From a checkpoint of a small mixture-of-experts model trained on Wikipedia.
Experts: 32 experts in each of 13 layers, 4 picks a token, a shared expert of 128 neurons.
Below are experts of layer 9 (counted from 0) of a mixture-of-experts language model. Rows are named router (the router's row for the expert), down (a neuron's output weights, with its number) and show model dimensions 0-255. Each number is 500 + 25 x the weight over its row's rms, rounded and kept within 0 to 999. Numbers have three digits each.
After each expert's rows: "comes before" lists some tokens at least twice as common just after its tokens as in all text. This comes from a sample of Wikipedia text that the model never trained on. Tokens count by the router's weight.

# expert 3
router:458517499510543509495480496528500495523539487522553556529492488518474520492472476494540476485531509529516503534520480491512480516515519487442508504521468497512463529537488466478544515498518520541476506506529477465524519463522527515460467475505465549483487545468493483487491497511485529548468510493493471490465511515510532476509532469468524502461511473542519493505501485530535470513460519511497532462496480524495524488539469480515534485507528477527544519473530476531528491521514516511468483529510478522495480471483495481520494479503547483470539468532485523542475494477534478507495522514484508459484490546537468534486524508473481506493498479474542511543510494566506480549507462521527550501520502504533494512503533532479535492496543498490531497492533496455477508535497488
down0:533538527544499536483507483470501490515494462452472478514494543488514512513489508460495508479530496490514476500517499478505514472513527530469469510487486490530483504494486509511523449496542493524501456491481516518494507500445505475490517449514521524543492432496500507518518504477506511447502496537469507544473503459504494474540502532479496508444512467532484514494505495473484525562503501511523513449501511457508489514502464498481473513533517511499511525500542558482499491500512493478479551492476487513455484487522517550452500498496512478511532477461498501473508458461484503494514498475468520447482522530535535479463489521459487531498516512517463514507514492490517493459502489498501497459516493505506502510518369502504467523529531489501482492502509536517518500476505508
comes before: "\n", "|", ":", " was", " is", " are"

# expert 8
router:456514502510535503492495483529477487537518483498527545520481486534467524471471463467537470454511532526524492542534475469511486526516541495471507488514472481524491543529473463503526544507492526545485521488506492477542521501526529522476471479491467534503492540523508482495476439508468528536472526492471480491455530533528528473534519458467507523478509500528522489508514481530514471523465521512492523467482479529472499475516485471522527481534524477548526518482521464528533476522527518520465475526519469525506498450485485475513493493512536502470525475530540513521483521477523484487495514523462503469468508533536476533490524507477467514508510471469523514526529477530494473542506477528532509474507489491551469518474528523484507484486522511517533461489537487472504506503471466
down0:507516526535483480483533514531477498534497505479469507522519456528502495542539470461536481522483517500519491517529493489515501493511519462467488481486513490520495564491512492517452494516485457546481469495510491530444505513463489490511457492541472503523546512505534434527535471500485507529477505525524490525519479486509509508508489531469513514454473478507531496529501496456493466482474541495504514517471489484478483492526559477499486468509498437487517482487541491478453546496505473514489567505514475529512520560472506494494450512478552509527498527476509514484490514562462473514494483512477488502505485520539463550518519480522505527520518501472483529529521527489491524446497500541488506530472481494489518460495492510501520523512494494537518483508497505506501472517435516
comes before: ",", " of", ")", " (", "==", "–"

# expert 31
router:436509491501557540489524499502497512509507495509530547512470507526487525476488459486541473460501510514541501514539475479520486512517541499479511494524477506501498535527470471485517550516528508553485498512513501484527519476515539494479482460501472531466516529501505497510505454498483525536475523479492493502430526556509516471511504462469519533470514523512510514506539452522514482508445529494492536495489494516494503485518497486502526489512541496502510510484516444534553482515525524495452473508544471506494513439478470475511515499490530496476538454531538533517486488488507496519502508521478499466480505537526491512526507510496456504499518468470521503515518460544501457550502499526515501483505519495535469515469527512496518499501514527510542478471535502493489513531427447
down0:477462504498489469518468495485504493488481537493474489472514506478494486494522522486522508487500435503494517518500462470483481519533482510506499511522547509531471493535508499487488535520488505524484489474480497486507490482471519478544496507499515482439492539483501455534482461445532501529462552521455493497475469490497458515513507508443549541481496484474509540523539460496460512505497498505489483524511462509521507473500523520449548480520512461504529510522527462524511484481544488502508524490503522528471475496474512523510497463470565463461493489498540556486482513565487488510537497532472540463483501489532517535501512528534525517494488514483503514466491494522519475508492480494518506508513512521470540516486549483535482474532542473509515506550534524489458530468512474
comes before: "0", "9", "8", "7", "5", "6"

# expert 14
router:492554491531534507483510512504438496524516507513521534506503493531473527461487470512543479458502516512553513551532493530515500513501547488476499474522480488560480536538485474509514547484521510527457527477485497471522515481499530553467470464480465522497509519506484502498512468539478533543463516466478470517452502535516523480502506460448514496477501500521559486506509468531500500509436513515513515500480489513509477498501497491527513465519506484545533524486514468515534488526535542509486466534500483514478503454460499453518517500500519484480507481536496496515503510511532474488515519526483507466482482530507478528494522508461480496503496479455530507547541460517490466520499477521531522461503487507560499524470521530484478501484506496519523467518523514462508524504487460
down0:531489504453462508485466509537522469497494473514501508502519452503481560502500541521465493474502460497465498516499485565540484530510463458468466460502502475504509511514489508531403491472518503489488481487498479470509503486474450521499492523507497462490507491515483512497504465470504510514497487486470512517512501490470463498483473468497487521494509449533516516516501473465488486500478506485540527531533528486519492504462504503580507503528495485543504497492498498533485513458510449527510507501559495469493486501506521484519481527516502520516467473516525458470499478486535495505467498485489488536506538538534510491459507521518477523508503461477476489535510499477488504513483532447505485464524481519517548512497530483505508461533500488492495436584512522496448493518495501
comes before: " of", "s", " to", " in", ":", "ed"

# expert 10
router:473516491523535527492497497529472505524521488507546568518476469517480520476480452487537475478522502514523497510526466471522482514499532486446507470522468477517484517542486460519526531485522514546486503486510499474511509489530512477453492476491451537499493516513495483512467451525502534536461519495484479489459538535512521436497514470482512503471503484530526482512506479527523477530466518512470520465489486511499496468509492465520550486511541491513539526484514465538540485505506504510466478532521463520512499457476495484519504490519525503470535457519498524516465514489521495503486538513485511461482483543551470523484522509470478517500494481480530513519513487542501461552493450523537538482509505502526458516496533541478509501496514517508527439522535505474492531508462489
down0:521469533460491501485524515507511479470500464487477522522482476465463483478514533532506499510533519527489510489510476479516500520506514452502504509529493488511513521502509521544515531464500546502483487501494505494514483499487476480497522523520498492517480481499517507515504514514480486486502483503530522512519491501489498488511474515461491511517520503492502508517522503513476491447501489508489520515525480517511511497523451478513498476453302522535502501483505511532473518485497499486472501476496450511548498455513491401522536485492466500517519468488490501479489487468472487522502521507496506483501521516490490508485505496489501487492488475518488635476494509516516536506489505505507488530484498506503506491498512489466497499482506461516518499513512475497513499512498490
comes before: " |", ",", ".", " of", ":", ")"

# expert 18
router:476499515502543512505480536545499488527530499503540565543461473518472503476471469481542458452497509519539485500533511491521494511490517504454506488523466497492488522513500451500518516488495515534478491480528517476512550472525529485472484473492462533505491505519478493527486488535481547540483513464485481488486523542506538483512504456484530493470515487510525481509535506538503484508481551522486534469481489512501470463505478475507526456508537493484524518445529469516515461501538516505472474522520469522517512467496505468538519511512519530450521488526514516516481509460504496496508507523492488462506490535533476543495488474495442518521476477473528518514497480542482470524533476529504508496516495491504473489474578532480511507482498526483564450527533478465499513497486492
down0:535506486474517506511519504489517425466512516479500464502480488505493474506491533511480499456545505535447507469490522468457514531508466530456479497471475489507492500488469518530462520516492531532467488504476476513494477462485467536513523485530524468503491491514471523538499493482519547472493483517557518527506493471519514506512467514510463481508474489494493516447485539496470472508540500483445520485522511506518500484459467518466491536509443456482505494544476471506511494447496462486489488517502473473492539484467495487476506531513488525494460548476499485463465517522484477478537497480492513509504476474488506468493516518484462527505473503514469539531475495525524484540499485529505528515464501513497480516519480514501514474472475448527490497546523555527566524477535475
comes before: "1", "2", "3", "0", "4", "5"

# expert 29
router:482515499518550499498509495524504495536497472519518522529499525519467517474460477496539462517542496567517482524532464471511451525530510500475504500514456477530483522515486461489546509510531522535473505497529472469529515502528515526488464465485483529476490510495499482496478487516450517535472514489469469472461518500556563464516535474470514507473539484525524493511536487542535488519488534504474536476509490519493496481542479480491507483499512470517516506482515430520552477531532529540484469514507482536518521486475504486515486479488523489464528478548513532522501495491538477495541524516445549476489492526527479542498518523478508520488506483477523527517510500528507492530495475515510527503499517469514507514488526519451526501474533505495514486458522488467511469525465466
down0:513511472508507517496495488475491509520483509506513527534519537515513507484547495461482545456472538482505540491463527536469476522474483468507515532474475539520439498545476533503516482483469508540504514514473486490464511494504477505488498524523487471493494475503479529471512489481474538501508468543476516516514474530508509516510497485489484468489489493529469481537487501470509500516468533495531523490530466488502538516539462509476520537522544516507480526539524511463522515527483486534501477474450474473466499504506486541471525471508478479501477557504523468490532495507507490468510528502477570486503474501533485503523495538500523512496469460523492501526504502459518438504532517541464523532505526468532456541497479527491524576505472519507492464527511553496526483501529466
comes before: " ", "\n", " The", " a", " In", " He"

# expert 27
router:469502511512555512495493515531503493514525499504521548526466504519472507484462456489543483456502517539528490512542496479525492514502525469459504471527481508502454522533487459510527529499505506534474502507527524486537533479517531506458486467488460519503493525495490498492487485521514542542488534484496460493481538557525530469511502472459532481449515493512511488527528480518494484517469520516479544456503473495512486489508496502546528488517522485486529535473538461523511488531527522521453484516523464499498506468491481462520483484512549498456534482522537498521499517466508509510525504531465481477492456532554474536495487482491468514512527500473525500520505489543473457553514482534511523487514528500506467488492547525470514496481520535473543448506520501474499498498478454
down0:510504471518493491482507496474500475510483529459495489512538496479507533481547515484514504513475491500468487504500506496509517477475511554487513512504483489475536523486516531466532537519499459479508498547492496504527505503519515448506552482504474483486540490498544514514468504511548462497502554494460535554473513470491537479474501500542456542537493458517486479477512486487506468500495476464457524482524564568502474514504479518493510503449478482472470521507502532502509526493505505523523514461474495472534466539480482447500521496505508507479481534513487494504512521492547455517464512440492510433535483463514479487482548497537481497464485519481512484502476508505512490490493502528522475499496497512478450470525495531507542481509505487516494476454503547540467478473494544
comes before: "1", "2", "0", "9", "3", "4"

# expert 6
router:474516499500533489496494509524500499529478500508517553518497480498478514501464484503540467461513519527522499569519467453497448517508506511476517482496475489530479529514473463482527516486512506534497488469532470489536537485503526489479477452479492534494496523500499490464505481508502537537455517490493495493462558508545533472519536457474506497461509491536524492508514463537498464520483513502491529440487519511483506489503488505534530504504521483506546515480528453515539469522516515509476494546524479524510484466469492496511506469523569500472534475531502517540475537490511476467516525535473488461476516524533484526501531518461477518503513470471521514525537480532512467536498483523541515450487499463526456491489511546472526491490516489516512468511524504461483490497456473
down0:511474503458515463503475539503472535500507534453488467478526454460492530547500462505483517530537477507475520517507518485470492510485520489472465523460474527496509520483501499487541519518458520521543506478473518475484480493515491502443518521488515515508538499512473490483522511481518493533475482474501455472470516522485471512500502485451519536516488494521476478525489522504539476482527539536498452519475504531497470485476539507473493490504493474452515531492486535531471486500535490523538525460496469480462507529522542539483513521460472489546473455536502448495513504548549540470535481546499531526484486516461459534520501479473546486485523522475513451484484472512486483512489525503484532482474482497504482479484469507512480488485466536494526502535469487500495528499472496
comes before: " the", " a", " his", " to", " be", " an"

# expert 9
router:458530497514534503484491488523499508529515494504519524522476491538473507491471469480537472498529506551522516549529484461513473493501522480447508494519451489526502533527487459477528528498535523520491523487497482490539524492514534498458482467491480554481513557505517468488502448523481544527483516497501498483464541519547531485509516474463525529491515506518518497503507475522559460531469532513493518470484520520479514508525485481494518489503519476524523526467553469525524491530515517493475489529501469532497527464475504480516510502511537474486538451504501523552491477478537464521526515522477531458478512531549491532482530527487498545504477485472524518534493491551522476539502471530536536477512483487518471526491543529496502496504532520501526493490533515458499493491486466
down0:505497498503469451426546505521490514481505496526503478527492498493504511540466470535545468482487483497541513516505512499500525495538520486515482511492512494505492493485529467488521496518518517528495490550547486481550463496522514461499469471479457504496474506504493486552457512486545520477519460543500537534549517506522537526522522537501493526506507453518535490474508517510481483519503500470489511511521500526509541467517541487531517538521503522471521500482488536488520528447483482503477543506480504521497483495503495503514450538549500489538518508503501491479511532519509517465520468495510523517507502487508496495522501487526540551487479498499506469454456516580512550517489526532494531541464458491519525495444516495485517493500490489460516463511498512486444473524533465
comes before: "\n", "|", " The", "==", " He", " In"

# expert 20
router:460509501520532505491515508532475508528499502508526524522490485527475516475471481458540469449516508528536496531540488477533478522503550482470503489526473486528480548536483475508526540466512522534471519477509479482539522489512543510477471470490472530489490524511498479511487454533481534540474527479475477505466520537523531474530513479453512515475514510520526479529518476531510478528463527522484527483478498530462494477514482499526527478523519488532525526473532464526530483529523520511468471513500465530505504461461500475521484488484541489476539469541504510518497528478522481499525521537470515470472507530526482522489513517476470516526494469459537511525531462532500474543509478535515517473526517481536476523469523535491517500473525519510536451517530495476471522525476472
down0:505495504520560528529470489510478498524481530510527510492464519411466545512510488492493512470497499508515436479538479521503537468475511503494489475476482495508482520510532496510509486468495550507503523495499533516489514493523504488522512493511485531515471524491452539524482493484506489503530512485536499507509516512492518495513468487514492462488473477477514476485465488506505513513502484483489479490487491515515495487484493528491510535538522501516479506438491507463519510509492498501521483488484492414509523469439485501481510479523518486487403507531508471524516487462521518423523478523518515514470504502504498510498479499489487499500529536528496422482489547481549474497491531530499502522472458503464465504491524507468486518498467513517510501513490412463511501567491504
comes before: "s", "ed", " of", "ing", " in", " by"

# expert 22
router:452517493496537518491506483516488494524511482517531531523482496521463539480472464462537474461522515523531488521539482484528480524515535501457508491520478490520469540538471464492530533486516522536477498489516490470528525491523534495468468469486460535491489526509502490497473441512478531537471521465481471504459538536536530479507516462466514511477523511519525492517510466530510475520467526517478535465487486523486500475523483486520535485524527482518524516473533460535540482520522514516464468523512473519510509452484472472518496486510526496476538468536542523525478508471517488488521516521457516466471487534523485531494509505466462527506510474463534515528516468536488469547517473529516512474515510484527475508473534525478521505478521527490532460497534494472482496511472459
down0:499473507488534544506510481477484497513508510509462514507499515518470511518464481481488478454535506469502466487532479517494459519483519513506497513530480514488528484549455466497529497478506498474503488515573502491501563548494487480535513461536499508503469497499522490524538511533462517459455508503510500516482525499510542474491540501544514528528524539505495504507474488538514540492518466492515456497512539494494497471472509526533473522481477490495500447444516535528495455517480490504525476501511477504516471438529456495507539510506477505533471533465538496501466485474485532486489504524520516501475503468522503518517511479542518494514494511486514473486475489547467484484505520565487484498552504481481486451497520556466498483546500529528532506494549498509464456485471518
comes before: "0", "1", "2", "9", "8", "5"